config.toml
n_layer = 13
d_model = 128
n_experts = 96
experts_per_token = 8
d_expert = 64
d_shared_expert = 0
activation = "quick_gelu"
moe_layers = [0, 1, 2, 3, 4, 5, 6, 7, 8, 9, 10, 11, 12]
router_score = "softmax"
normalize_top_k = false
routed_scale = 3.46
balance_loss = 0.00199
balance_bias = true
router_bias = true
init_std_router = 0.0188
lr_router = 0.000663
vocab_size = 12327
norm = "rmsnorm"
norm_eps = 1e-05
tie_embeddings = true
optimizer = "adamw"
lr = 0.00246
beta1 = 0.9
beta2 = 0.95
grad_clip = 2.0
batch_tokens = [16384, 32768, 65536]
seq_len = 512
train_tokens = 270200000
steps = 7439
dataset = "wikipedia_en"
Below are experts of layer 7 (counted from 0) of a mixture-of-experts language model. Rows are named up (a neuron's input weights, with its number) and show model dimensions 0-127. Each number is 500 + 50 x the weight over its row's rms, rounded and kept within 0 to 999. Numbers have three digits each.
Before each expert's rows: a language model's description of what the expert responds to. This comes from a sample of Wikipedia text that the model never trained on.

# expert 45
What it handles: Country, city and state names and the final pieces of foreign names, such as London, New York, Malawi, Iraq, Sanchez.
up0:517487529607510387435565578598508511585554540401538460449429500560570428516467538510566458508456611549502523492470490506484560480544470518507502519587550584462501500482424484481522559423396514506531450563486548446502498541497454511546588501464576418434497582553477491503539538511514625470578478592468618506463417499529507511493481492496544480480524466502522503476447546503415420562502
up1:455491602510557607416609539397504540436379545539443498482569525456525524460500445527508537448446459578453445492456434519493525514487523534529540520446546562481444484489574449540510532466441503506513554450452504425510578463560521498542412542499474546562643457403492473441472452483579450436528500445473532550468453477530500491414504434485464644554522454532452484533498454482565509508530
up2:541422534559533458518496554559503458575566473455535486511575551588530512453517436522468613425608477470459451510607456411495583500488447501505451457553436514540534495570383570491506533482446402533465493542610511468509551468520441469490527435462455542504566531471451513499528573546452539489587480503567571495528451553467555496467595634554488477498520595477521479481506529506432539540548
up3:545522544577483395423438466476482536418517618499460592592574441589541519553427473539488493563456592414478490452481503481495509436581485379492513396514526581412514499540457474400484522434470508487508486524444477501567465516519578526473553552568455532529532526503472461439464498545445534508514440476492495460510503468511526503495515457532370567485575408521534573558513504492411433469508
up4:499573409539368523500347489488460399505541444555440494443516491556501413558521524508525535564503478473525540524567530481536485486473454484523471542578475475506488513473494522474410499492450503565557524505545508467571449613531422463535532511561633523469431486577508493474462515513389580483534486522496476540502545473459511440448547694493448488482562514517500579502467507576552474522473
up5:526524448495508479619545463482498521530566562543514445526434484586491391508478537515463586537532418443532492517490477547391502498417560517471518458497496478479513491425453519532540587502594485493494540441502459459552550420457508525463465435522521547591506401505551533542569559508584483464487396479498576516504501584543407502482414473434503477662478528485451531582529433484509536577433
up6:502475504446487475469436505464504496491514522492417553531512436586533457452413446525449540509524553472524460468578416453528594441538504439504559319560505505504473469535457532493582502556499482493487516487478452562553577535526482438532627583487499579533449476570471538496515460546539528539439511540504549459459516430531542528453611554566401524442493539511503576507491461569357541557544
up7:469563499388459562497556454496534526565419502432456402495469580531517385418553395507429449545535421563483547505474455456476579493540464536566497528541541487433535490465536498527545396497510564548610484458560448523527423482519536472592450511415444502482418509578524567530535391509519459518480492378404516462449511446543467520534518516540550519551485534518501489419476498485554531498481
up8:502459500492438471408525531478490569469489587492541565559553410556545498532432430472530474558466631508502465420511475567552540439527503447484463430526490547458500515493541427551427479466449535518589537561458490500560541580493537495501630612557520563469508498487510565447509453511489602499509501477548492479465585466457569487418550478542439583459495436531625544516483445477468397481560
up9:488494483595561536496506592462515430457560483522479499521384535539416487527486446511568453489465513543535559551471491524411463525411448594510507502451516501431472555394528574424607520478492475476449492501491463549527517409490492427519592486503577437533465527588518478489505577493460480397497479505436633513472477508483454561558502435444500534628486497421477487505599562535500467452573
up10:570491493428523463514487523502487590535514553525556485508437495512462446538410556463483472537443595509614462417475549501497488524525551535534459474546499522604463486501394472490442566471431471439486506547504519413534485439491420474463557479593563563459543431505438523480457483593583587528574547542590501556562566546484578533408582466484454468573493414477469550452525451527492569524573
up11:523534370483614561611543632462505401447547470498617506433549525531453452408418528432598566533558540479538442471556478496523513459452486586435525515488433415558559536521463459567514484585532513532474545486439496557501521560490561439496440456502491510514492453544535504486524502528451619513565462499486496509513481580508424579507487589498475466541452524478520456559517463493522465556505
up12:474550464459575458428550363558545565514475533523477412483502506533541492541541591553462474502552453471497538482490527487592482470629520488475536539506617526450565460481483466382518488430522498483458483476493519431494512540510467513505396462447502533561585524508462443465490501592424570526542463534478500532543455424489499505577433517391496568486473454527421542613459569464496583435426
up13:530480482478455535425540541458497399520538475486478560495485458519428441568413499503472426533497504501571450442477496526478549520448507515539526470509471503500449407426549410542522491472464482494499524449468495497494521565530401437505570577567443371601506470474515545519499487531522593540406515475412539507436607437498431497477584604398429558493578503426490561520490441594455447486557
up14:520563465443481444474559508503537568584467550472523479506487640499550479506423464460453497503569544417559515495522506454500555567566398564529380510527492513490535462476545466498453530528425515608547470476553525487543461462535505423564540499512480441500464506484503465542480441561454651480556578500530474590628549552392493522433564542508554593506531518555522460426483508437524547488477
up15:474519507535510487517510444549419551611560543474486513510455537562540485589584608483492531483635411436533550479555527479484433481517559559475482480506531529495556486518475523557397516508528498497535463506592516472500462541509410543515529479545557507388484445497460503493491568527475454533503456573523463526507511496452404430496573490445546511636545636555630491545482552459532579457458
up16:475456529515448477505485509515475468568560479446489459465313443501486392571482540511486468538507510466551607556453551479459505533551412463504490454462407486492535471524455573458486505509515456555516514525575471518498457435502365558532614467434537452486459486581470441549519610515424481389507526465485557550468499590525454467581559513501428503531488606479453535463498502499423519528450
up17:514458492552464521469490582412503417474451572493475508449572494486512460510379454534546571553428484549542516530545516517535531439459529450526515566514466538559477436548474468555565480447408496508493557421443485555552448484484607576472389520448517545492512503401557460511471540445517460503448472419461471460499378550660449518508461504539503548533533399531543514434487512482561451565571
up18:524555665532399479415496432558457571516468467393540518535500550489420519552472455519434496550441507408539480562442427425488528590426492381434548525385557522538507536487488457448533503441501508558525468505467473512524412496551447465491484503530386506497499602533498492391462562512416485503404475513473443479514476415524465475481548473521462509484574504470509500490434531530531501547499
up19:550511398586457458507400507538585488449520439517543477491499477579513503498392512493562547547540434545570536475593518482575499536466458502559517447462478473434472581536532509604557590484474503516503524564446511464563535520538496562490561430493582531513486545576491529475556541516406502425487458487496501331506465509508549501481494558555514477406488545474452514655501548399524512525498
up20:545456460490474463493440592516511541449506437377497493451505431494490448477466497491410486602384551491568449573444390459429575520474477407527538523465491539576451508492477519423578482495400465503504503519469426559519425464464483486538566519520497517458488663574538531432518530440504545470430558457482477521510489492566502510549532498495447532513459463421596487470491541527474447621545
up21:585526476440480530558375434537524510540542609565475533418517567595596480474471469543464529524560485439453514478532391452463480432451566529500479394519520590406484501465414562528465521470475460459550490531531517476562416463487526458518596529478506527424453600556491569569486430483516500568490402506474505466480540496499410523438538497587494539548577559481485513531478521540504509574446
up22:484511503397531581476492510447529557566416559538455453421506514629559423486551455482460528485514456542460533488472422445438470498450544625534455517507539514422491470457516495488513479458484444482567524452478520394544525462533527502464459478485470581470577469524474644493510423488565520501507448454427487478477566497441511539455478488561548553607495439500424477518467445509669547559463
up23:621494419511592527575468559458514387509499425538470553451499551449473520488524459470513536494521472532481517473483537433421483559439527486482545538534479442514647515479520528606496489465495571552465530540414500513463442589509549558486495458561465417581534558501512486522463574460422465535460460491356399422436487526469480561533483459479497434470491437442503455451477523518575403442490
up24:515592520545485479486429446509482455579495428593468427492451513517466523543482589518552491478491388558554459553473618467495415496493543467496547524498488479450467475443533479542466531416495479428406529514475502438515412521555455528442458481516498531606505421543492461468549655509452516473524432601484545490469465418524500426498472596416569410500499473467475552570449470585560525495488
up25:471481523438547474484555627519500553498442535501528490385556497586527396473520428454482504526453465506503480545434478520416468520468543560516480537505505505518421427551531370497508487468482445508509525458403505453553500495443581502484435483515443558551502510465518566493539500513575576553527477492524475599511481515541505591517407455551592552619514350517505469455489472493592532599450
up26:575540402521563492593481575468486462501495470499477537464525506528520434520455529497471597419477447505517406498548485550423589431582394511536437496513551558539505480548510607550579534480506489462471482488451427468525557463565535458483499423593441444524527487462508529502552516467531408518580455467538492472544462605554388530483495524477430504563564494502450491508641440430560554545500
up27:498478506530486502492545429480518567496517538465444475543433499537487467553520427518451470497566465539496547416520440552434446576410531577554515501536597526454467507484499496420638506509493439497559482511499444501520555399529533533554490439472516551530485567608452629492526444516545417427423503489425597411530555446481556602517490387546536525592452526467496491492472503473460586527507
up28:557574461451502560541457550453570515503382502536478637504552601477513537487425527460521504453515479503531485534511506474483542573494487575459381476432545461475518454401575469674469515441522521478477524505452534516518503472557520455515564521520455487642475488480616535486546442467437486509439493459478498485549506422452484454478480457450534519412552465440372485507516514524513437456539
up29:443469516491534444397496548536489566473519556433520510415522522550487569494443507476483516547564498502568491526506440506536374439495570596516477452386551557484415446512531495539530446505414434476437459514444461541567415467589565430485543509501450550400485548546471510505532511535488526572478468541421507455509518447541519573483558478507502651577483487477552505580554571520550579499579
up30:528383574366496480441497508544477563521443498433537517489480434465439471509400513518448484534443534421525523522505454578598533519494602419456545445396469486589515482491462449583568462463504455544496499509534508540536514436423489518488547538431449604502464502414560498541458461511477502582445499444496515512423530413551447534528502452484417603466513488448414568506477545490409519480522
up31:491542440454535512399564524510508554526397576525496468494495521544523488435552496424539448538476575617506524455415520503582506545547519501549501612506504473530480465546513382463418457478462532534539567492380510412498490544533502510489391507478584465566536435480471468491447469538482585491397555481459438536545528555484554511479594476502519538397448447555510456464378487473467482450547
up32:520576412491536498484420518486530525491403441561445467474532518471502518582515496554401470469426403447496476529506486535499558539560441432596488624429573440498500510449567568355515515500443456519470518462481522444533534444483500494509483465555511502549573497410586462411411468508445503438487516489474435529527542467481446481565489534446520580565534509511510492542500589473637544468438
up33:519516533455564446452546609544514489470500525537473520525542455488487507529545380541438498531554467561474418451519524554540499478554481470674515517570543532484405422552568437434536433424518493495510466467541491503530528446504495469436486546540435507619489507437504510464442382572525459540477532516543574538499521402521492567552539549482570560585602506512532535496504536464472617463534
up34:484472521525450513474448489539561504585465488442512497573494522566534445606447497550491505478483422538542458510543499469515547578460452474561476456542578447602492493567444504456551475450497440436501475453551539369519589435477415650530507433499491514510568452421458595470525537498544477519468487515501485457512484514464523486595525456517492492583482570532541518516546616452570656487544
up35:397447487572435438483453537496608470459530448519442513555546514526549565470578434562477500447461420540490543517505485480483612600367481509575499553497452484468454524459540579474552559492474444509441479474477535474475588419466446533457520503514519484526515526431529506520514514410469411427456540466518529441479447558446636439470465536562522439383493489486443461531491571511542411500511
up36:411460467485516519485578465491517444504590507544531432479420458570398457537483564528541493601482438487577579463505544494577468513403514573543476494488455431516475496537503543573516521544479508532445499430482490423548491465493467537497488425545556589448494334383499491527418531516486459506513488487492559545432469579549458495441521505415453566583476523509420506597558514462564531446542
up37:530496489527556503491469583492476382441543501528435520469471518556498438501573497514551516545483514540406610640484522513451499480464479558534427527434471538420480535474598554510473519499426503546533496516529471478518393470586556503488490486479560389521471582532492428519458566408413474430413469427462555545506424523496376486528513494506517581531510509471475453431523576438498432417487
up38:509515479424543568539422540491540464498510575458524564584442510587469568539428512463555449461487516436481508539487427412517518506456545533461419530448548369522510516505448507491425580573473461407525518487506534509469518415513506493572586494462554568397525422457591556399443535501440566484476455548511534491498532452490479463496542499558575517530563603496529431527410607500525502477565
up39:608583375465537521555431589494566519529408555526457561501558621555541430479510442455486517451522448501497499461552436498425634513557464521524450576495586499510556520528480546460496540501450510513536542515422510453553519446459569464547529461573580511505498473473549563417474439512430470503470482437517476482578534535479455551456563418572551511593548541527533455482465495423570482471516
up40:432550492545545467497495575454466484438606524407518515466465467449524415536521533522450575622593512463553502479547477454506503472533517510482506543569517545549526447473490540470498579545404551556530439485570461548507471499571430477550575538525553581386484508561444473436462546521458523460617549595579475577499446499517495459479521614458417528581537514545544546524451535532532561552531
up41:489510510589435559446548483512522490499478488565508507465520506529480506646505537551535525469501407577501452416592461568512390514487467577573493530504581501456429489457537476506531516457464468445493558501486527433566574491551519597490480400566540574549620469516460572449541462509489437431590461494500539404523524421461496502448485500492554535550516538511468551590559470480550609581500
up42:497457484450535586516472498462552483459404510556465544499541412528470495578474513528411496503444507505443460458517478586540460456574596509522497410374482412458526442437542449520458437499576436506458576485433508473451536498586487564447489558551436439539655408431515519473511397467521469521459440394488482522450586486465509512526476495539429551472455487467436521532509478522539489439456
up43:515472543549463544472443462598565525546454491441489510562498520545599450517509507541502536554575506565468560576541461399487476564549447552520443411523547469508513530592496552441526490509527478520527526487568498426540479522537401621506497487489566543517513580539354552508515541528438487447427483514529453456521505481478522486623580439542504516552427517492548464496535616420450611536543
up44:527557469448496519526405513493498529559518409505486534507505492596460504525512520455487555509475506552543401515541498462498511477488457564573423492508511427553428527532521519544449483478549402445510543520522486461529488500582357435423534450620515609525531486523481571416499490530426479475513495501552478471540575414452550418439639637511470436500547573473529544478543472522559574532524
up45:488420459619464515438483527517581413409478579579482471505487510542476504526513501527541466521425518577425567505543417515618471476561475468535474523477546539413425559400508527410536540525421509452484514475463497486521538439561584520543521536469612404421569491558442488434472467439492440463570475430528563489509468530481519523437448504592565555489505527515416493500489532433512525438549
up46:504531482483443419462527529485470538528462506439487440450472555536485422559457509524425462536483502523649536527525548407553528478534530463594539553520541516510551403461524469500528437490435516518518445453492438543529406529573468501503462598445442377454470572585541480517482481537536536575439526529381414477484457438546447527552514584460545572559539476481566517453473580497588579496477
up47:516435589622526474495586496517472549564483465369566514524488532489497472452449523457475526436540497527531491517542497508481495579504535509486605448525515398547536483478368416627591471399501530486447485459503455542499587537480401508542477530417465441564517454503500481534518522593600509604529499472459514453472464494534515516518500474431459469474455491473513520534543586543386517481573
up48:433518540506429469417502456543456507440468432455420602544493463585484510579571588479482500446449521459477485503488537456450515531489539489505415525443506421514494440509565512516410440449482442520402465462389412485530485523643465495472534559574469510525487450511466565512469510500435537551366516571506437514481477456468489484482543500547433545388488370505452496474512578517466551487446
up49:521501477490428506483363380395435524487477569531401541432552525559510460492407518521493504478452498514556502484548469505479543463414530468490613462466512570503542511440427503381557493496475397386563544473488496545490464474513548503425478506453524484487564462605537552486513468437511473484407481408428434457546505460485462515429494536550436502489475549495513520566451473591483440585471